config.toml
d_expert = 64
d_shared_expert = 64
hidden_act = "squared_reglu"
normalize_top_k = false
routed_scale = 0.5
balance_loss = 0.00268
vocab_size = 4324
tie_word_embeddings = "early"
optimizer = "soap_variant"
beta2 = 0.95
dataset = "wikipedia_en"
Below are experts of layer 2 (counted from 0) of a mixture-of-experts language model. Rows are named router (the router's row for the expert), gate (a neuron's input weights, with its number), up (a neuron's input weights, with its number) and show model dimensions 128-255. Each number is 500 + 25 x the weight over its row's rms, rounded and kept within 0 to 999. Numbers have three digits each.
Before each expert's rows: a language model's description of what the expert responds to. This comes from a sample of Wikipedia text that the model never trained on.

# expert 43
It responds to: Opening capital letters or first pieces of names and words, like Bo-hemond and Sp-encer, colons after Genres, and the word from.
router:496537534512461487539501462480526505537533480464468540470475504533481481517510525479513493518546492523479533476480522483518537462498509480516517487463485517496476523511514466532507521523469504510529503532464466512475529472489493534488479483536526495467515490529499528482482502489497502490495526475486474512496492521493475522474471509492453487534473533468523463471505485472509463533463
gate0:499544524521461501536485505476511505483521485515505524481504530498501484550491498540536535495513447493475477447463514491490533498455542488554532482474513526488490502506547437508499534496462494565486485529487477506532524509505490511475475493496548552486515556530527470483486535508492481507487544506524492467482469496485501512541491532530463505549485527494483479504501487486477468507478
up0:487510531559449496538493499458505469489503468520501540459486533504524476528483473523502490473490469517506503431460466460487539506493530489522532473472529523480500511500538437478465523514495496550475468501473482504568528509517491508458506512530516530474497528494516491495452481524494491475513549533504479454525484467474502545515525495556530463528491527518477476501512478470465507518459
gate1:496513524468465504519514490518496523492499517450501519462462503483487485541466553530505502535527467511510462514498511522495521477501513500528524510443520504505504541490484465497527488527452481496523519507472475483493488515469521525505485479492528484480450458512514528509534514510468503520506531481503455500503511502510461520519491471499480487500514512522532463481470480497516488519479
up1:510506454531523527498486529513561477464500523513492515537533520491509483469491451454500481511471524521458510468530479468489475533488485536479495462527484500487464483519519525483488495521525511505474482456488481504508534445497488473483508529498482509505571533503474500483532497521533519504487452541525529504525498471518515449500492570498500491509478523477496539473490525479501493483492
gate2:470546523548481534525483484492517537521547509493518524446468511497500494528513505498507512558526500504482529507500504473505522449494531468481528460473462488515462524512537502492487521514454495519496483540477486517467511481534508514519488521528520505498474494483480551506477489488523509500476530498507524509519495502477455482513497541489465530531485531526510468519498495506533504499489
up2:485539498516477532544511476488516493501529516480485502498463537508478535495506532457476485559531504464499466486530508533496550497433511482502525432474466512500460498459493473492499523509493505512544475529482499511452484505496541489564512514549489512507477506531522523502500510534525490542475513529506520479514514535526470474520480520476509493540462504461511500514501484509503502482521
gate3:479531537494526487507536500498495515489520477476469504494483454503494511504540512461489488534506499516490517515480513471532530502491505482516476522533499509516513513520524473503510563524508504508517496503506492510538506472466493523477524481476526534453477520534519499528488521460490486472489501498492509503482488483469474537505499529557436474502520493459523474500479489461492461471489
up3:460481471541525474463511504502486484513458526491500495517546527487484518484462462521532494507470490473516511522487425495482495513469481482507500493479473460473504510454538491495470502477497500505475487548476493494480488490528520515498494545518501513494531484498480470500533510545528540547495467524530531469507489491484539466530522485531547484509510520532452506454510485462490487507483
gate4:489564534506457504513496447502510469496561474502450518467448474520488513498509515505468540526538493531481513454493513478480551498547491498501493518464461502481507545501470508534497511486475519529539511501466448503520530489497525528497524504521505495478491512519496545469486474468481511504497494500507512503534496504487474509493493506505455475539459498534542465486491465508514461522501
up4:522493456502467483504543534514505491507484518498468497474535475525481504514511498486498486544503507485459514481500485504568487509478530490518498522528513452478513510488518528447482470473502484518512516502516517555541511518506480531539560514547516527511519526484546491501523516481458546540512474519496474495482494473496458488458515492494494480523500460487509492470494499512547481485452
gate5:538534489532482526507519495511583535496538471527495527485502500498517496533523445502470480525537510513490482511495508463506507473515492517537532480444517485490504510533533452528466534489536488512506495509487468498495501491460490533488472521505511538503509511517527498449485504497529467473507535477493478531527521510526485503457489515536470486536479556503523486508482484465504427477458
up5:533517485529474488506480519539599534508527472512482497516509491490499497521529476487461506516534534503442490495500511476504522480508492527526533468455517487471504488535538443528497535532535503488507517521498493507492499483449478536468457503492517517489472493526519490434447519495540479464519548471514487491495501535505493500439513512521479508509491524511514475488509471474490449488450
gate6:490511556458457481556505440460524512505518471490505534480497457522487502490474478525519495529537515524492529518492520492493518478513503490505491497491470544481505547492498492508501517533448472536507520502469508495502501505514509507484514492516489515469536477535483534506540474474482511473514534488520497477503534504503498491478511521516447469492545516524507492509483486485491443504486
up6:478497516505426445555493469502533510494491471501531496493507505506490511488479494477476529514500497517483515534525501513508480523512504512535474456507445518455487517481519533533477486523494493497532535533508486497457521527486538543450499485508490457528544488586457503513509461467511553499520497466532531497503499478490439448493493509510494467471501474475531498534497498510496466543481
gate7:516514513509490459495516472484493540516504494517452497452483508486489496529492517472510506495544487494475541483489508536480525506458517478498547453488502518514531468496530502518486488504486475563509480529458500498452542460504510513502465484514535499474514510504509477551512502494503506510490506535512481557509496513501500520454497515523466478510498502504525473526496467521462497543477
up7:536505509533497454486534465474511518512483490517460499479487514487494488515497485473514507485529472474505545504497498526486544508452538501506538452486492541512528466495524504505478508507495486573500494522458520500441542473543519502512482507520517494492506509513520505553489512510510527518497516530539482562523500526535470508450498507511497448523513495513550480517503475504468495536478
gate8:462550495530488482535501506511512508505516512494511517502496509497496436502496508512508492493489498559461533510493510502471513509489522474479505522484484516498503540523482462489506545536486511536517508497512522471481509508495526508505511477520549516486538479524446500505480476509458497504485554493489478541528490492519505517508502499515435491522485502536544460512507484450488462476477
up8:501507485496530513491511506512479498507516478509511489505501450523467553485512518489483512538509504466467500525509504450494523469454506494491488531519487488509483460499498500488489483512476476483495510504518515591524483486474458519525469527516463513515466489472553498538525478489494477497547495502481477482481553472515494542513513478517510483517517466509480521542486479497494534504527
gate9:481546563523420469538459487486477527488546506480516520489495492517491507492525476532496462511463501520494470509542526510516522477547501504509517509490509499450516502502504466484518579497475487510491494522460495513484528476504484491516533462471514488486476505496507524489485473505480502471511488493521495519513537519493503537458477550490468502515469535505508492500469456520526456484510
up9:508438489513546526467501486532492448526466471507499495521473469501523500499468467500468491469508508508478515514452486506465506505496464483507468494520505465515531528534511510502512435461516520507507505463503541543501481478470488506528460545497507470526549469472501495502519525502486489527486506510487493508487496487534474425506492470502519503521524434474502503523488525444519512520504
gate10:511531510508491491549511458508539512489514515474503525477500490540466478473484534497496480504522515486426502505492495494498561445530499493493530468452449520523433494527527510550475536525481528486504518540509463531505527502510522549515505463518520503472487524529514553476514516502524530465510481510504462511524523508471502492514511527503462481519507469486494489506494489509466433522497
up10:458482451504508545462502524494461494502483496507504455521484521485513515535497466525492513479496469488565498524526491492516461540468474495478474545562545490485559534481448474476503447463514509507499483474494543494492446464507474470473528535491483539506503504499494473551509476508461493550507493473487517523492483486527492524504489482516521522481518520503477486495512522489521538461487
gate11:493547542499506519551549489449504496490556474463489551490487460529489497470528472483530488497498485500502545497530520498506511439533498510504471525455475501467450511503506518542535540489465492485496503524483505550499496522519488511497464513497533481517503459480536524512513469480502524516508496511515464486523544499481510525530457487526455500513490545479528485495460459516535455536494
up11:527466498513503521479474517534522472525466531508529490518529533459513504501493501509465521486456498497483486495493498465501507558451516510500515504486517501509575490484523483501488470500546531542489492516550476494509510523510509495530526470472492471465479517540493499482510519500490489492518501483495521467476481499476499458446539554514550471484503491502484513535524514516468570476520
gate12:480525528541490484523508471492510496490493494449447528449490482488488496465511501503477493511536476506468495457482520523475533490484521493514567462444498484495508501529478441524515507513522490523515523548512496520508519517530525512498477497484520495505547537539499520486488494473489499449491485496478496465513503509478499483502508533495450477520493503487468458545491476512512500516463
up12:524517529539470491520524543490530509505498482461431565461520493513467500494527504499492517490502492476464460511510483545489518499500513476534546491497474487478527496483481479552512482536522452531507541479487522478484525525490510510488490487516505509514573526521510508485498488508512484462504468490497512512500477534519476496496523488451456498501494513465491474528459470497488485542502
gate13:514567518487472506520494508488485519490512504466501509499482467530515511482500527461500432495526475474480535472498522495474522458487498478505495486474518501515475543473505472507550544529515524540481474493513488501482523487509486546486522467522515505497490526541533512475444486473465499512489527483487507508495504528481505517481503513530452510552470516504516504505453507477517454543461
up13:495466488535470519523459525493497507454535488510494445533495521511541526491495446522463486503485497489521518485476533473540482475504453530498532501557474501503519507514468491490501480474508551459524492490485504518481459510487485513486487514463491497511512537488522469493537514525496535469475519502556462506467488511451482501491469502482511531484451483528466516501515511525518524431507
gate14:530566515521500488526538469481475477492534511465494526498512483575492530475467522448507503500517461526457546494483503472514537491491501482488506483509513509502533480512498494528488517497489491501479505544492489497512520511485498488501502495567518461504543492490472506503496452483495488530486497461517490483542488483498497526477518517479450497532509477504517487519463504491496481564545
up14:469436458493480484466477539502516517485485511542503477496490532405519490490538492550515517499482518480537478519529504534481478499493482520503490507482473488502502512504483503467490478499529498471505510462493523504479481498526490510486503502436489519487448484484536475496482549499507500490522526512515510507463506500513511468498474518532523498503468519516475526473519503520528510452461
gate15:508541527515506475533479505463527537542540485475434529466479502518503493508476515485501499500526469505485540484484539467555513460464538451511514528482475528495505487522476495525430494530471499483523527494479468555514502479451522538501515485518528512479513524495488551525507516493503493476467523493502490509524492527525504535473501510470461483495509485495515450498454516506486529546515
up15:512492501517521477493519491479515489530501505460474502502540508487470500488562517532518494508467534522516534498544513485493482511508470492549529508455496501553437548504537479505525516502493474514521487512486493473532528479464480501495477451508486459421500520497478536510507526476476474492490502480494503507468528474471503475556481519461508554492489560512454463501530500491539466518476
gate16:516550513492442495480482529500513502533535431472494513438494488507499455492505514499488508515558510535503498541494522494527508459539492489506496477497482476484492489540500459521473512540489543526507542518486500501530510475497495523476504466489520488504513492529516510480468503520486474474555506498486459553512526529501505542475520523524487496553506496480497490475515497510499462553474
up16:569482457485486486540498446457527480537481507505523476526535501519518519468459491458512528449498464516499522434512476549478494523442482503518484484529506523462482513452509519526493514498496476458476477497510473483499459524514538505527493487479506507494460485497516546463534536530500502540513522508522480463519504465490480504470527487488514517486496532487524505495508525519490528477466
gate17:503551519523500486530511461508473500515514477499470510475461508537520479480482491484536492475541497540480551504485520489493501449559470499510492447482529482517480527526521464538474505471484521518489515500498471482516530506476513512474510479495536498500479521500510574491491486463518531468478490507488545520506480497497461512476525497548461457531483479465528479543477498482521475537452
up17:474444474490481503504506532475504475454504512489508468553528485470509523497530488540474483488459496491528438514527494525499479523470487480484473516530499500500550499450510515483530510518525464495484465486520551534485478481474464507527473485513491481495539500477510444494512504499462454553514517531487486469474519499524545517513479524462509524520515531534505510445509511502478500458507
gate18:489549488506476494544488468500498497475507485502463538491456504505512492483487557541529525515512489536477493513490569458551504462491517441517461546504513522517479508509488474524502501517490499484538529516466478502477495479470510521532492498508530490487514475514497526467519488493492488475502557468500487502521524490537519524504497519502432523549459525502504487466526501487503485510531
up18:526460512478503502527474530449449494505479532542513488473514515452509506487486503509532481489433490497486509545468481516513454510536468512552507545524532509486447492469486531491503506482498504515515441457456515490498456509494488473467487496519524522510519511474494479526516502499501492476496466501479521488479511502512493470495534525498521537476547506471482538511517455492543484475537
gate19:480519502497497489524516504347508514495523468488481524492484488510504481518516515506494513519519486508525522462533529465503496340491528487515492500521494540509491539539503477517485521520474489530535459516496442510501504483509492504500536483517511496480489514519499526479475511486480486493531505497454486528442491505485494534503493534498465485528480515507494492492465495492468499526468
up19:512505466516487482543461534544492521510482493513500539502491482482535482513516486513514503530517478491525531493471501455490504471462533522511473535527490530518499579531518491525476522552492516505535483523516448533487486498493530511490574478528478491468508540489519534517517463494510450521529520483472478555489486517466497506483494519510505465526495529489495505480497528507465524500443
gate20:485519506537484470505493468513555430495534475484483497458501461490465473512512497531486507488519519492476555501480491493516533495538520474498523506490480444506491513533524465507493488516498485524529501509483487501522528511477516534472525502500546493513512513533509495510459480481474459461526473505506500503497494501498495477451446495517468465548482503472479493513514473488491460521504
up20:485511486529487456478494481504514435499512482517483484465515475502482467522494486533470508506522508492483545510457512482495524501545521468512519516484487443510488510510523462502489487508498475543544529519473489470506531500482526532476519521520550513528505497538501468523452502479507482480531490509505478493504499507498512484444444499499486481538494489465470493500542495476490469529494
gate21:508495534525515495490477521461511517550526466515500518481480509489513450511510510514501510543552520572473518536494544503482499522511508484560483501473488476476542507505518492529449515474490495497507513549494486524480529486507513536501479476516496478490539462533526554482481491463505540493541527501490485490524470457507454508491488498498474484507492477515542490504470515497519509505505
up21:519527528493550455521469518465508521528502485480490484483463537473513476511481514525481503532533508502520511487489517476473495533493499527517498481474477498510508496446513490538485505528496479510515490539505490491486536448516539546478480494505493486490517444548473551529517488515518474494519521504496513468473437480546524480506516551473503482496493483490538507537521502474467527502481
gate22:484513495535475521539537468482509500499525492468496519510473483523472494516546518526493480503538476517487531533519547457538559510472496486487516454512507538523537508535520462504522505473474506509498546526477479523488522508488500515484494470525480493497481532516521528514495468445542524506513501491475507481486496508507459499517533489523452488531464509526509496466455521503508457507495
up22:508489461473533471467499517507455484494489495524510483473503483524523485525487484469502492462472539521529501479471450515485470514536529478519510532492503468494464510513473511528477521524517460475447507472501494494534476491496508460522499505472519495525509448501493472475506512501474479475523478526526475479499536483502511553487493475463548523469532467478479508547480459500513521525508
gate23:460553498496456461479525506484467490500541518496497545522478516492511501503464491506512490547531469526503520538501537508538528472560483480485483491506488495501525520489483480517491524479476523497523504516467469492465526477502466528524512518526511481492503508501524522471483433472483532483486488498478520502497501486516462490486489464518426490535469526527523512477485474506490471516522
up23:518454497515515549487490493518558495542470487489536455490518450527519502489525523475482516439499529473458480447531490496462497499499488537548483491498544482503477505495543502472510495494478486451473503519544490514532426480511512482506483483504513502462471481494491478532558519528542479501481502492488463496527507472472482501498506494478523546448511469497497505514483517490493508529500
gate24:479529499497485487518478489464488529502553490481506499513536498530454486506526528497474458510561491519468551493535521486517504470507490520502502458496505496513513485437456483499507529514483484498494513480508496524506494488467516545504502544537504500470511485542532531547485474480475495449514513520471505548512546494543455539511511511521471489527498495483502458548481511498469506572476
up24:511507495493512509504487471512493479485479508444458487509485521504459552534510498539527551503536468491499488520482484498541478475478537476504514472524471482542517519514462517518512461493530499513485460495530539543474493494528536496476530536504551521481509512529537517523513520510505507539524491489482470480514516507493522511525466478473520504495499504492496450505496534498470509522549